From a checkpoint of a small mixture-of-experts model trained on Wikipedia.
Size: 14 layers, 31.3M parameters.
Below are experts of layer 4 (counted from 0) of a mixture-of-experts language model. Rows are named router (the router's row for the expert), gate (a neuron's input weights, with its number), up (a neuron's input weights, with its number) and show model dimensions 0-159. Each number is 128 + 32 x the weight over its row's rms, rounded and kept within 0 to 255. Numbers have three digits each.
Before each expert's rows: "gets" lists some tokens that make up at least twice as much of what it gets as of all text. This comes from a sample of Wikipedia text that the model never trained on. Tokens count by the router's weight.

# expert 6
gets: "a", "n", "i", "o", "e", "in"
router:108114127149112170112162142128094086130122136132139068104117145146139147175108139128059150178152120137076073110164123134083145118180083152165090117120142172097134127166133172155142111122113110152111157146186177067139152167105118044090116069126175140119117123121188127136133119096149154062166070121163109139178119095142172131106121167162058161170120074102141110173169078130132158109155110162189133061109138133103141109120172141060088132143134165071203120116153142145131096093125062
gate0:144138146111090158126117137109095137086126082100060092178121093078123137099134093183096175191149125134105142097137181111121122133111121098065089122154205139138135132127139134127082130140089168133139142206184158176101157127185129121072143145179123090138116049162082107194109139088140102142135125210142092163081092156131129172109122102104074136123129099126059127121142162166156107120128043121135153114184106115144117092159091141154143114140072081172135170149180112167131140141129132
up0:135166146122123128133147173129102123112065068166102113142145154129138159136090067164086145136090096138099157121113143133160096129158124152109125114161118215147112181125172130094114214141101126153083085135140073148147139097107090077101149137134105113074125116140126155129110101172131085176140144143107145131120148148112139118164129107215152115176172144147076181118137126155099071167103192135108109155126053083088144190138141109119074137140023120147112145092161108142074183184149114
gate1:098130128178255131078143114179139142163072140095188088099111049156078133173119107134113156141105143148162114164138137142119142144195082092133204130106133166167132165154106154079143105107126154084121121186152116115104158092104104109137125211122157115133156095144130132088116159077128120108134123126095104114116121104115156092133051088115066116112133166120078120096132108145137102124176090076160106103144192157101146164104116146147123154107137094093160140099119101132101139143104140
up1:142119148110139164110098142100137163112147133115089148113131096086126090084121152146115111106098080086101133068111161113184106118156132216139162140109175060137150116101164146157128130183129150127145125110109139225082145158090097131102142094103076192134157109128150195145113143139114183180137169095130094108172138152140077110113097161131099151174106082050161177097071133152093121085058176092118100145095110087144139117152064132159158100174177126144107142163140145190108117140156108
gate2:096146081148168138111153125091154126134167122072183099102163128084101100178097156166147090179115106135162122168124158103108127112114085106083206119110116137082104116209132144106133102136135129081124114105127102132082117133128129102106156113132156145135086106141177066124075120145114114132103150133139170127116098157166051148094124186124106180126128127094147118143196137175063151133119210067104120107129121164113125112073109139089123104115182120092191151136190113139116119188235122
up2:107199147117139114125160152069096105125118167095132121228113152148099142144130117090077137139120083095079086116174083175141098106133135091119112188130184191119128179092114126122126100113123148118132107148122140141143149244103136127106180153101142158174118144115092044163136103153160133111069098128140151137093085109150140114154124123120170101130089115134129158139117151151145225198122093077132137052100153124083127125207106151120158110112104121163107145141154159119101139106080113

# expert 15
gets: "y", "re", "te", "ne", "ce", "ge"
router:143148092100080193154157116110071106107115099079130153112172122127166158186126072119174119111163075152192149142107157087116139165116147169140133086116165182130115082146158163162118172104151101108152161113126165100129144127112142088136105185140158149202090099154168109155088128171085149090112138106178051154121142161104152141125178122093085122124178115099090069158150114118126119178139108095174143140044107144109103134148084185098144108143133174107096118143168076086161062161113116
gate0:088160138107104119138182156115104173075082118134103188091131070198111141138181112071136171085138149180127114168165142131169110097141151138035122133180141123126162134106161158107063144096116132129063122110148164147167127096168144143159109111144119126091152135114135083148143083103075115133128154131117134165116087127111101123126132106087123149116132154144171198130172094135157153094165098056130043089077139159143178123117170162091176111142118199110186105162122107112133076079140101
up0:191056180129138190079190128125122078091133076055108113067105169121149153129099103106114156120084122181130155165169106120137143131140086126107181123150127171119139124155166105095149171128118097093151108125148141091125055060186120156131145119112117139094163129113139154138103087113142092118110098092134110099126151077092145076136141141094207170094134076143084135137149173179108123167182183135156146151108165159091074114159145097126147143143097086105096154152147135210155171128094117
gate1:129106104143115116070156141159049114117175107155154194095160073099183097116068114107121088088141097169190118115138126116109171107192176081154200083123113067135142148130118131122146111183147103122122119110130123138122169120202189085091180161141149166181054127131136167091106170108137152138159121137169100120124084153186127164129138114118147158086190172159124146124130082130147107102179146132147172166088150076116126127090140117117107110075091150091094139121145110101089163127163094
up1:122136163109110140078127118170152139103127131096155118147048134141109105171106109101125099106118114166169108127164144156140129108124125153131088069102100108146147130166122152168053231157112123114195166140122138141124143160167069140112151113122190112115109155067136199083157173143132177148152134118039152159144112144136121089124158098151109108128150124122081112117074130087149115113113141098142125158184129096079093064160145104162106221153152139158092163165114125085095119113041088
gate2:120111128136062130171123186124130157114182095116111146107140163052152081131159046174117133156126130049144114151111113132157205091122099157097171168060129130137089077089116130187115151158132130175161151168109101117150082113147119137161136170084187107109128108110119140212159112142119129179116096084185080165059114154155110144118157137115132175102118167091126128116120101138155158098105130135218169106119086105118118154191131165109092131106138152148138092133129170129082124090104108
up2:149136139108119143097127149079088098118115119122087130092104156116166154169164131134161156178210196090158143122155176071161120119152116130135134125084130187089121121123139110082143096152156155143121094143115059152078160124139093134113085079078158061138067080094135124145126108140175116145151141037166115085078068141130118169083140158149140177066117163092120079123144064175125160155104111151144112161110115125171168140136125132156112112105155146144196142138165165114092084146182181

# expert 10
gets: " (", " film", " released", " election", " $", " played"
router:146201160081088141148098097156160117145104115127130132152104133141110112152123045128137113141125175141155136116064102111156106104139115229148058122126177150140173073112118176157138154054142128168118105133202117115113172117122099086094149146144108138096129130075145133113098155097113116081143175122166109155114114161160141204107161109174109111113085103125095111133127143089130118146149154110125120113095201116129108163176188095007118085135154159072144096114130121126066128116127136
gate0:113151099134137121149125127190106138132148148136146122090120086132038135107169153044160147164143146119084108117126160161122166112122147042090144142157168091083155181096183145129154139162136110116100122124100147101168132157165204118136150144153161117148110121133157176112140115137157133142104120101090088141125195132147100120088150139142071110182110113178132161097082066084128097113086159202096233109137137119136124091078070149163108103114110087141195105136118104070157108140138089
up0:134137083152151051122141151150195162144153128149098173132105072147078118081083142157142135081151151098100133132156132153099138151129133127098149128178148102079196129114230145155121134173118109179110079118168111114164140166139162138176107120105172081158036123130121092194079145145171110188133134125135115137148114136124127076099134120191076116156102060141088172112127165158152126090081121136139172142084146150086103142063119101135118186095121062100096143138118134096125141127113104
gate1:063067142156156136121120106161144136133141144064126109181137122092129180144144128117100128118084145174131145109143138098173118144158145111143102163162088108139130113097105148088151129124069089104106083140142068124136126057129161116205185132180146108143091125161155095115174122168091102139129175096068051122128107125176207151107105169091211089111160134081117141166131158166109114140089070096123138134162136153141083124078111133073076172162064184147114166161127125144134163108144137
up1:152146123146138066167118154118094101136097132133148116116115168138129088144122114161103068164119118126163162220107102135126100139072097124055135108138135115140133128169142121132100102127095161137155159106094169099120166175100161166077054127154120169110118062119138191152130130093171131179123123123143200203134120082133120122149134040156082175114105129127193187082133098128098137119132148122109121118087087152108165162170099101137115101060235088083134104092120127148141133131106120
gate2:156100039091159061154149099169140059082051168091147174131133126149119192162099115124115119148155105132145139085133073092156206153146170115218072082129139112098129136127163113093092133109176164148175119154124168160130110172169060166088111143137177094103093084113114146115127088095148134153127152173126135152097137094082142156120131112149090149114078114161176157162157166119107091119080089108121132165084147109105119146147120104131108136139166171181125187147146115106111162104123117
up2:077115144178116155123077109164129136154143102082145167135120103080136108157105149154121085158156101105166129134121133125108116140063113160124112143138138127130140112129164107145054101190125120085145141151171132117143122142069151065146171055163123153093170124134090127115139149117133143207078163101118106175095170142180060103111104158089134175123149124175109082111110097169134175130116123155181154160198116063128106154085111173099206168150172155122076061134109121145110115185124068

# expert 3
gets: "s", "t", "d", "g", "k", "es"
router:139167158117106119153158094125097094134098116153139142101129150117125147168077137154125163092149120129104156113116136158128122158107106223172085131058150132133159127139134101193146101086077122091111174089191157136111163128172056101168141138129074146145116068125134157094078132083145098071148130124174109124195125077182128155175149090180118099060161131119163143153145153128174081136144172110093116029119157131156135156143163145107100123107076146087122098064117148077138137175107126
gate0:136164157139132156091083117154113109112130146109099110170133190110163136097072104166194102113060070154158171150122123079121134133067114100118118125113127158085128205171132065138126161148173141134108153062127099114159147121137179105120100154165098086130147114135163141148078162076104122114120175144145153094115135127122082153099137153161133129165095103088142185163107083070179182097120133104171064149070153119146073107114125170134068172116096148141140055074112142185156145116163159
up0:131131129105119105157142136123102123160138117128165134101136167207095142101149224127109084197160130122162131075166115111102143060158150157098094154092165147090117144140135107115145121100185176089135092161180107094138172099159160147144119158113108070139083162121140087140087158131162051138148169087156105107130100084136113180171073122130090072197173129113091075132091052147136121100114169140137144143108117094110107165189167168078109145129102118091094081103156111110106135165133167
gate1:098124154101053182140084169131125108134135152155025136113143165141180138131160103136117086152097097059091157150087139076154137170102075168169146139100072122174177211214136173078130113175170127147121176098150167144131132135161179148146138162102122139123136109180130099109124127160137130113118145115173077115174071107131118116169125144169112137121107112146112156100096117120114155053144144151159104126098128161096112123102142121155139114188097151136096043116082097107135107126144077
up1:131129086100070121091159139107127141096132121175122182110124168146131220162147152120123114042138112077102164166125114106151171151151113141089093121040103144143165168137139134161116122146195131169167173139169097206088174172131140174150161111131143132103127148162157166127141108151080134146117158086147145126115027060130157163155131160093127138085087160113142169129084102099141117090128129122110094090134121097052142077172126112149095089137118100126091077108168145132151142152082111
gate2:170147085100136136111142111132093126114085117113128121078127105090188126107120069171165208157154120123151127180143125108171133088197152157154127184055131077112093086147144155120074121073096093107115181126111141137151138102121159113142081089051093111173103138110192141123169139150101117111107144097115102146099150148105140162129170159178156102116201177096115105134109200104146156126124118133196160132110129117155078123148120143158044088126097186163152148118118160063151142110095103
up2:138106117139136114098091150162120132072100175164087111108108122128191112137109133126142135177156152173133090085093106101136116087146116140141140152121205135095117067178100185165083182114147134118109136153121090052129121148144111081180115111116095100111115146087156132198121081172121169166142151090112134136115130135127107093182123198145139121160174140112131168117110127187144084129181103127120163094182174167164111106108099150179021077117122144159171079099107161119128155162081076

# expert 1
gets: "ing", "ed", " up", "nt", "ng", "ting"
router:160129154135104119146152118126061114129172097121118056100129166167092134156150112121126189095139179181089142105095089155121125134134093200164036132140159135155162100111129069160144144117106113121116126142108211120131146113181094129118141133163085124178056130082134142151116114128100136097112177084168081118103141135136100153148221102156123165126117129078087104160110129132157173166068127101154112134141218122111142130094114150134097070130175166107107099144127065083069098108112117
gate0:132105128036088114140136129119154137123165116142143201177121090206104160137106099125112140114102177148135182149085084142124140074133102149154159142148226148127083144125192139100139092138094114149164130143087131140142052114164131083088159135165140087066140135117101117148092142046121129088175100183160155115092097189115135174096110148092208139133093130176109125121076162137117093124139105146099160140145131094142105101185164118112177107083121092140155114087140154100173132110129103
up0:110141149153135158101120142089163123121146155139135040172116039163128100178055110090152160122076181160159167160131129141116127177140163128140143149109101133134111140151114138140118137066107075106090165115143174083097110074198111178121114132055076113168148182094188133092165136132093128097146155120166131179131130096102109138103170119134146135160091139141108181160078135133082089128126099130149117160080153124055182120156091103140135131158107172131096112120131068173152190102117174
gate1:137076094115155151136145161155120169132145041113119045134121113073097082061094044123085138101108167153098172102210141120142142134130124131170147089133154116118134088172105101138115154141087142176132085148127135102108146102144112118143138110139146095197149136097119156112082122109192146052163131184167089133175146119138021150150116093131145119128128107169127165094133130131166110121182129179093119174125130144148142145155167120087162115128097149144126096143142115172105066170194150
up1:056116162144156132153123121081103151108089167165103139122141145063171140105142154144093163118103149124050139152216109144147157102114156064121155145176127125118126093139185167161059131138161106123110144097125128122119075110155098126071160085125163177133116128135164139141095123102153170102087121155071130112164110066144136081106169104110195112180137154073153129111111132083083117130145132168129107081143037116168077105177143123111130112105170134112141109145147153122173075208159094
gate2:092126094119119130185123103055205184133175098080150138102105116146151081128112038103100102126198137115184110071117114137128125143135135174115175173123140132114150123114167129151159135135101159109133129112110172093146150155060152117135148149114128151137087112145155139089083196115082136085086117149127135074127123081042088123151088084077070114188185144146154175118101125139130129140184106109170180135159156122091096125134090147176134070167118119123132175130093162080128152136140159
up2:153153075169088124093135151130106129117185115063130053113115149156165124148140163060084126097133108058200141054151123143130124120127137130150102143068129211195165161117157118157085145131126125128132093138175131178137158108178173088113194140155115099157130107128162167086072146126136110127088111145158127154117155137104146102157135083066198126138134144126133122093132143132150135112072090110154098093141101189132098159104149137118100142167118111133120145102075069114157122224096096

# expert 12
gets: " |", "|", ":", ";", "=", " ;"
router:115134146149091133106141087140064098172056105153125109119118157151134171184108125116181119113079122113087154150115152182110097132130138140181065134124127113155190085176092162208152172058058053092097133148145091126099162183157102084084137145154116135136110112145144083161166167092114155075080168133150114173142154147139142155168190142184136136132131087115188106146137099105106158139099128140113115071138147098145106116144128179118146106128106153036162144106155143087101129110132104
gate0:089181131116142140125133108106162162091122093125103101148173071095108172141103185133070149148174155121118137103095050131079126130145109104123130127104075096133129194086190141116106103104113155042116043159120159122145127197109165103177153088144158122132167097125185172106073149144136182144086125134091143150164142113143135064122072139124118121091139138144088086115081106114189115088120162129133161136165103178179127135090162109112184136166105160112141120134081082129166185118085130
up0:165108137159093111116166097152119049148109123110101154176147159127133083119166130154138159119140172165150074139161132093139176124169156120116133187102160143113126086073086142127158161112132073123096129179104108102125119129165075091082134157108150164144141121136138120171225039028096119074132160158152134166091049139151105132131159167123135157175105087132083122125173141150095163112113093163076129128108151074090117153116137121128055143126132168137107138172182121124147102092142090
gate1:066156155109151143120134117123177167117088077078163142136140070143086124130108097134074182209083159038141143142122165157135126156129080145204142090114099180115141123123124128141171093168122103131174170148169072126141167154113115136107135170177108156126169157146071093079096108061116162119058130110153130128167135122074104157098169118146140153132143110089078149155161114110145163083145165114117151160098072119110107106126147110184070137141086112114161173126166193140144104123160105
up1:181115079135195127095101118123113111103073122127146171115214164127162143137139100135106127127160100092126133115116148070114115169104123086101138195123171127171129128135133115128082127128122176129111077124085126118199147048135161136130163138137119156148113177139129164099108135190149152141191123175148109114096071110131090124143114207104107130105095120151182052146144081121175118101059162110122150126125160130102097182110106064096083121133161140151111056130202089105149190129147110
gate2:137141144182140120128076144090086115122151178132134125136147139103120169095120147130106201122116129074163144030217134102122084181108147125195160095126152169114100082106127152126126111177136141086122098172192118153159148114056162090154104150140106134136135181085176119182129104159109145162146097148106119119192148139116117161191104131171143115134102127100064154133121116099161095129128103101126111135025163074115140119118154058121086109148090147112092128122175114087127135099083090
up2:107161142127126110108074151079092112133189189123180145118130115142112122083121123155116175128147154115138140018140155120114090157147180133167167151101161133167079124086125108142151136213166123060123123179180113155083149133101138052151058157110162097125131107094225099171133128146136149132149077119127096127118168131151143144166128119180128125134141112149092167086165138113102069110107074117157089121110154069167165129130166125110125111136102122076065137128111153098158158090075118

# expert 0
gets: "\n", "\n\n", "=", " \"", "\n ", "In"
router:162114135158082159102165121169075152147131141136163157138136130187184151180160121117151154156109163150127110147109153101127100118155134149080116074101130149140163106107089174152131198092077104127134188135176150113086111109126084054098149127120144135180120102100131133129130189112099110099092110084138113185078088126171197168136150126195117164085118139112173140081175110132113125130114163155107154086093177173126086140127114199069105114143124174023149126116101099098080105140103115
gate0:133127086132114140094116100113139131107093110141143107156157119156122146116126172159118096145138152173128122146099141088104092128151132123092118126190148131100156106196147081061093098164130128131126137113182158085141123126119146161107140121134183135148112169142149140164126050127139172128157054174161079143180126129107241159152164152103141127183079127128114165128087103131130100094119093142126080108126127110091103163094134107089162190208118093037086126116092148128094202085060172
up0:113113134153174140066155159111089113156162153120175091091153153111063069143150098116113128111121100242119158065098064075071085198128107123146139135070109145107159086159136141104150141162159147189128154171108082165069141109092152114133111122115076133168139094094126105132102130090105127155134162144142096153168130107142124096103170157105161079141178182091092126102119082124097121105190086108144125133136156128145167165147106129121107107165164101186109109128163130195130136145192117
gate1:110159125145162152174197149178153114146091104143124107150132121109143092109143121108086141120161175101138098135233132139092144084127167094094183063197095161143166103094197156164117101147058097105121111120106084171120120131102137139128172164130143125070137117173140188144126125145147117107092114078159078089099104092127179112107163129101111117180129130139071069134213198153131129113073100119112158108122123037119120167122126122132168085102120132128134140110116121085107137127184137
up1:151127132150130157102131157066126151095126148135108171128150113153105096111067132087065150160086164170103087114123100141145108164194101128131125146074151082169091176138042116121136129165169173154122149164166150157104195184157103092144110084064133187065073154106176107073116100144122126111095120105075146098126080134166118157122173082135178114105111177146152180072112131113132166181144131095139129087148144193118181134151151147150072076114112082104141150121122122129132116089156126
gate2:121110204122091186078186100181123113137105174122122133135133073129099080171083096167125169094116148117146206127163150048116137095072118156102131154107129103151193118150150125154171150123091151122165093119147132110141093115143107106133061080144170151130157087115145111095147124117109135138122149126138124083147180176116100132116182128129178069093100140078171107161093138212121141131095149166130155129156170102131143104082180127079149150165124087141064103092185086159154077114093131
up2:154098181141158163077122183148130140172117127117109176136127077131062103134105103159135121133117129135142164145182130088074132126076199155103110076085160100133166127177152159141149140119087095085187124119082120126165142070121130159112115147145150116101118097112174106068155067079141119089118130100118104102173143170079183132126160131185140075124072129089162169177135116136142134136084138127131167088143138087156144103093219088081166142192177082096126108084122142157160117112100160

# expert 4
gets: "-", "–", " it", "  ", " It", " a"
router:165065138110136116110185064107163110143052079147108124142138165162096134205132160152111130141082128137057187133134197115127104155188101157195127122106146180148128115124121095171118172063117110128098138162115104082140160125145112111156147156118100162081085094168157160150154126090061154118113159120179117139070161102169126206118127137157121112130115130058124107124128094077120134128101138142099127064083171114137134113120165176062140102118117183102143128123136145060088112100109125
gate0:146121141178169115082130137089117119128135133092138091112091139164129124101102136110130199175110126152146108104083147100134098143100155170139165125177119178135075174111195100122116079101107147146088143129141162139096085174177087131154159171182063104153085129182219091193117164117114141172117103137196122119100108104090073099077144106116074129053108112146079148155099140134146145119121120104168113193130137102077147109081138120164106102054150121192137150133132139143145146089089160
up0:142180140100170115113173065111101099122066141121114084076089097203118181161104136127108178155133104126166121146133141146108147141168144134138144126096103094188105173152140148116032125134081152094089165143128103134131119160140077163117165140184153139124081114132109135147148094154081101117069085120074144124123177061132102112081109086110134152101152121105098140176164115216114165083114157171203128112122140139165101104102155148142092075089126158119073127133159177087129168114101169
gate1:132089135120153154124161087190107090098075148141129163130077091135160142109096092179129155135164094103183146134119137164186141177122094092151112150144145143149174108087161116055140112134116165092081123095130093151113155159130110075142142108079139172038163102099093127121093163128103203163156160123097118111172101150149110135130180134187105161111155117104181171155093130138124196138145136127131073045106181168107092160073080145095103110140187087120100136124125160161108139126106081
up1:133118172126125155077150131176125103128124178127112152108072126115099136138112113134107168132128123060176098140136156168159079174111113068083149112168159179147096164109172156099097151174126218192103154116085107122080214197165125102173178105109107170129091080113167096082125149119192157151116121151052111113143127120120083146164162115193106109156119125131150136119125152162091118099126112127131078066080135146090086148107124135094071123135135115053124137118106117130123096133178110
gate2:120135107112065133152095122123129091213127107096122102075122143138103116167164126154163134079121152094080149174139156177076137108097150157063174167131128130129077106126131121191144104088129103085146137089107153115145108131213060151119179197118163115130102096125115155124104160127153103079107095191152169086133123135123130097103123184174111164178121118115098150107087120134163101131154149106163172174106164113134098147056076101160137152122127189179214130135100130083141163132084130
up2:144161171124075159148151125122089096179118152089083098126116146186069107155129115137078126103112120063063144114158181171115121147100117117092151182160159163107159096166101124178120091076137069113123107112132151160176145117197089131100135180085098088165093080123127146124093132139134079098121123148097127158125150104121086124101106165188099162171139124103128125171128124155149117148172114148112118163144175137116168100094051128178127138070121130219163116134103092042161132134096177

# expert 2
gets: "ti", "ta", "si", "na", "la", "ha"
router:146080112108125138106157098164180130138120090147134130164125143144148168217044087118144139174126152200117138125105138185047097174148170134099113082158140072122163116170137142178174167138113092129136133120146138089124148098075130161063166141105107127176070077138143119103124100123106165137038137094184124132148108153147144146101165167194109139123113093052074119118096120142117117113113124148130154123067109158076141089122108132133149125098106123116163135098178074124078113072140113
gate0:107092113114132111081125162198144125091106084104128156143154157131135133101122171149095162125105076093079122154152140162128091133070085096130093074120128079159140063124221129134097165139151140096124166159118128129118140102144152118047175129062166157165136164159124114112099144105186129127064122133109154116197169148108171152153137192158113143149158137092139136101146090119127055102141121148107167110178120108150101113042177102171108151169135129091137140176115117074162073132183114
up0:180165131126096046173150178099173105140105114110132107109107136164153134114113079100129140099147124149153079097088097121131157137201087155120156120141114100072133151157065137107121101110072134109067101098162143154162189141144106125252104174135111103131168128070122162174114096090118152101121168090147065104124134148107147114138116199136158094115158146161112152156065161168131117125120100148160145140154085133103143166170147064127126079149124165118149089095137166137144129101080195
gate1:097095125136160145110143101110201169164172140055114104109063121125111159157125154081050066122108142108135156138204191132085100073163082118122121149156152163106164140099153130152162157169118152111141103188129105080109112122121065156128082147155136130161109122132124157100131128126113127135115147031146138190181098093165127124144153157079192171115167146151185114103156152059105137154096141120217122106124110099115155120140094067171101079127093153108101136138128135110135138100127139
up1:117091090133112116149143104091124094165179080114114149115106178134175063093133138096148160117115162187092183117151098091089146083139078159201182135145154046099160104145158087124176144098111109118198107118104108186133147101132171109166172132131159086126127120142162106071073117114118128099170138138144090145130114130130124079152100083150098127091114149152040144072146084149182103108149143147175169127109096177118178133119120093062136121104155141128074162164152167155174147151133097
gate2:121143138151090164129149115166195111108144105077145129128160128146177090140169107200142137084113142119087067111140104145132116067134132139162145121129096087107156170106126209133134128156140056169150132155161082169103100155156127160154172173198146097097089151133190143116177143109132112143154136125121067119123107074120077078095117120109173068144129100115124142120093091137137132158117070131169151081085180128101123105114121163131187076176087131110119110133170083152203092097149057
up2:088081135166101127153139120140151085126113150082142111114162109130183121139188090133127108140142061121148092144135128184143095115204141163162142144135152119090108154099120196116070145134154093211143089111090096133112074128146122094129137156168121099145077132188142128172110072113072111131187100155128085186086138130144114103097114055137131133133135119136123111178152110166071091154106108087133155164165138184121173093099108084168154105153107102101142179174175099164151080053131087

# expert 7
gets: ",", " and", " was", " or", " but", " is"
router:122115103083091129143137094137125098145148108124119088144141158137151142173128145142114120095141182150098153150126115166118083168165096210185132059082108046104152087177107151162142178073082093155069129134160161113112134079136077095124143094135134135115134129123121104137135147124107170069092160123122076142126126138170171146221200116195123142119176111101174097118174091121140150147084164162125131046134155147121079109160138133063120097147135175114167131131103132099077093124137073
gate0:112111132159147085146113134160200147095148089141116155112137133127103125166144142118079115119156120078123085183152116170134114210126098162134111099073092132120193123151153116106144149119166170142219169120157081109141118101073106098139118160093165134131215140123162101157104146124057117143125140120143125075164165142081146127164150093157111102097088122171150125145145102137117190124134107112141029054106152114159097155151118089120094114157096131067097157179095132169179060139108115
up0:133076134170121117135130102184155139095147081150061159125105096135140141129134152190137063142150126144100128183116149133141144152153134103174074113166084138148190128147105134142150150089175154155252120096155117108145072154057131081155102155087130147187205113147141079139115150111076176057096143136057126145173128132126176102130112089179125142131086108139189136149123081086085106122124121124169098089120148142126180125145132101113106142092132133103109112144076154133116081164103123
gate1:189118148126146187112116144134122177090144150111124128076133110186074056140077162129062157107137113165083132142094130125180050168116111170179116113142121166156141102135099133166153190089113126073146098185165107143094139082123096130178129128099138154161142074109093107127127125101117155106082149121077174076163118167156091145193168178138161141114155125138138098126124155156157129109114106139102143140152065121094115141129137157098116124179130158048102171142158123140066122133102031
up1:122098166156181138123137191077149114110076152153108166115180142167110095177102150076139138100062087160125146118125122202167098163145157100206148101133128160135090146138133111114111142131139163088169107099138137128105173094135176097148172142140138095185133150087132104140125087105135132160118090076142151098076085180156130138065167142106150095083126143162137113111186147107059183088106171130079107140098085090101112168138089130055132138143134111073109144099168172167077098091131164
gate2:113131126182187202170078107128113162141102141128113085082164077090158105110120108111112160175094151150175134107095165164142154113103119128156110122116170086181200103114160131099135137100171160164108122092165126156080088116167073116116089156112129161110181075113058137104131138077158122173138120109169089177090126135107124100092080150182140130124088146140147113132168104030090155178136169157181114125190122111147099130130134098117208168124160090137101098127120148134185111121097123
up2:152159104121101089155151124075137079111100058062142111120160097088088089127132171147118067120133110108143145111115122113135148117129191095065087135142114137169148132131107145178147178116086170103137187195108153118123149117086188171161188127142161113113099155136172114172149106168143184098110168166105146133109069083136190114114126169104124167118154160064095168125118124185137122118081134093133088101141107158109148063132152105160041122126144195114127104141124139083082191121129148

# expert 9
gets: " of", " the", " in", " for", " to", " from"
router:145153138133093153148190112167117090116099103102146087111093169089144092172103094087106112117090116157110126096173105142057154137120101135159108094077129160181152101106165155155128195106117132134148133126145186145075145096153144081139171115154114155107105098136137145144161133102115113050087120099200063165144177137129178089180164116147090104126147112076199086136112135137073136139109134120150114066082199113161148166122164182042101095102144138097155140109182137090121100119120104
gate0:136140139097160133047105224108145142137116151107163097182169087091128126131137113119128128130152189149158138080116084141107122125158181128144101108111143122091131111144142122116052112072197165153190064120162164094113174178164097118134097135140135089115167108110150149152113207135096165084137124133129183144143144099075157134144097112135128118139083207144161078164152218148122097107105108105131154088142120105108146126139123160158102093106116114143134092102119039071155167123105097
up0:131065130110141132098134145176107165112199197133192114178122111209152106167147052097109158150121104094146102068152108087105080079147170140099117135162157151120129116158095102118132104142158142159074130063147107117123137126149104069134129114136164184166194166138090145114098185178145130121112132118169119109099103120043163142134103118168152069129111159173121155121112138132092049098133113112092115087113104107141143099165153139121145136118179086111167182146196094102171131132107104
gate1:131124070126121134134153124138073099114143114159189098107113072136143135128086123108168170111132142089134155055154112105127118097104119204168138199118083168136128127086068113166075092101136150131106151149114116151059139104173105146088153121106134141138125106162120176165180143107086123108170181109130172189120190077153139144151061095167118119153122150147128111213104126107148040160116088139107162121135111117171106058125172150197120158149125115133142154105123103154155106164128055
up1:066124125099108070102094151163183127134107149021126129090142138112108118141124145152149148127168182140142106116156141124083109178153132122136128071189099146155133129149118154107168037140189116118154152105106102102163173119145100146158149103172091093090135079119150159096132031087094153110153125178102191177136135083083127153123117084086104115166119141108146097124153176152137165099153167100097137217100119087134111151146166168090125171168098142115136133108123115113162070118164126
gate2:125115114073150124107128091155123111174139197117098114114149083135125143117121129142145167066097129083114162126195184091173165088108174098150069116151072127136195137057167203161135142153195095144138127109133107079148147150122121082119171171091079134098087167132182142143131149150136165160169083135099090165116093052153145114120108079143121151138192128123117118127192138074109162116072123114115183081191111104130123091106100146123118121150118155086091101108141189104108115118150146
up2:114117120094169130121138075116155145116095136104042135128170072123119090073105036135135127176122184167142130106130192144115120092117167108140088074183109116133118179168105128118154124175160171160214092119139157160126117123164151130119123080139137136134085133160155165105085067119206130187126084154167134111173142141116073171112116060142165133142098142128086092133071138086128120099146144112137157152136113133099126096156042118143103147108100133150075108094186154142166159108098137

# expert 13
gets: ".", " War", " City", " States", " York", " County"
router:140082113097137147107115092121107118138057111108148105090129141155124157152140071156136096073111188117133098096108098135120065169100138189137081124116139117161139071139167178141110226109105095144135178156186133070139160178129122135124132152194129102130125121138109150138139166090086131059095110140150114104128111179128164188139175141138127172113106138120134082098148067137175158105147097170129148028122153189101130164149143170083152085121163142055133143101123115112117081179113144
gate0:126116161071151099142120144069142152173196154218143077148184172180135163086149107114133082108105108140187052143122165159123179086132145122129091085108102101141128063116144140165159092141117103119151148075130149134131150159146130071111111168153169156103135147091139083111157134127079158176123151132097141103111118133151157212162156138155146121167094137124125101168091152105122104143130138176147100141116156114132100122117036076120166072117156071162136124150094072065098125129086095
up0:113136153114085090130124129091148100136092143150197135105075125150086113093163158158139132152150114154086121164123117114112076111132098174168181183164120142156207105149164107160120177098128117151134171114125119163113127046164134130125147177179130098118026147143124152103133081147154114128116129119133171159101128079132180055100082132116094153144077124139124159102120174090085049117127099121075182165152110124140057131155154139154105107109131086103116116166160150141124040100153180
gate1:130115095099109127172133144124090122109145101093108132097090129111114165196153056096133068068099163180105109151153078127121160121100196190163081069101111102077133105126122135135182146126066130114161099173135112102143117171197182115130126132130140119132133186118131155107086197153155115139169116101150170125092125180112091074189097093150126106186131116218151158108141133090176114138165154151176149147168134063162111105149096110160129119127148074145092118075138135150102100128108112
up1:120145102155109114123131144098068135129127147129128084167095098168125134114083144078063059116169179087121094174148152136174096158175054092154137098165130065119146138149202143114090147113135112154126149103113139144144192118110145140098129144172099169116139147101137150184159103150133107087129161141081073110173107143087175152144149199137162136156131132101101064164101129148100120107112141159048167157122124135095130133105076115092083123203134140124117157210083187119097109088142083
gate2:133132147126107113082129139152170152133139143136126137090109155156083116154187061155156160082115129089121156077131151136179113195103092125108104106123144125207096125184101183125142183144132127054145133126168108105146150132168132150122116185081186132107120113161131149104109168060126166050107140148122149077115158142138099123104085182144136119150101116075143085160167138120179166100121106140104101154146156160124156086120032165132135078081094184101135107089157092092171081087137171
up2:133155128126110133132128119096126126148141131064115132164135103106156088077081176082150098147092138181143097172121111155095143127132145063094138158108080087064144163100150112054102050083212198192084096131152169178085093149176141119133114156141124156130125110092131119135173088163097148126208107150118113132209060141155150104160136135125066139118159122146127151113132072109156078158112144110176120086141142077143110114151163135096125107115159152166127160136091164117130168163141092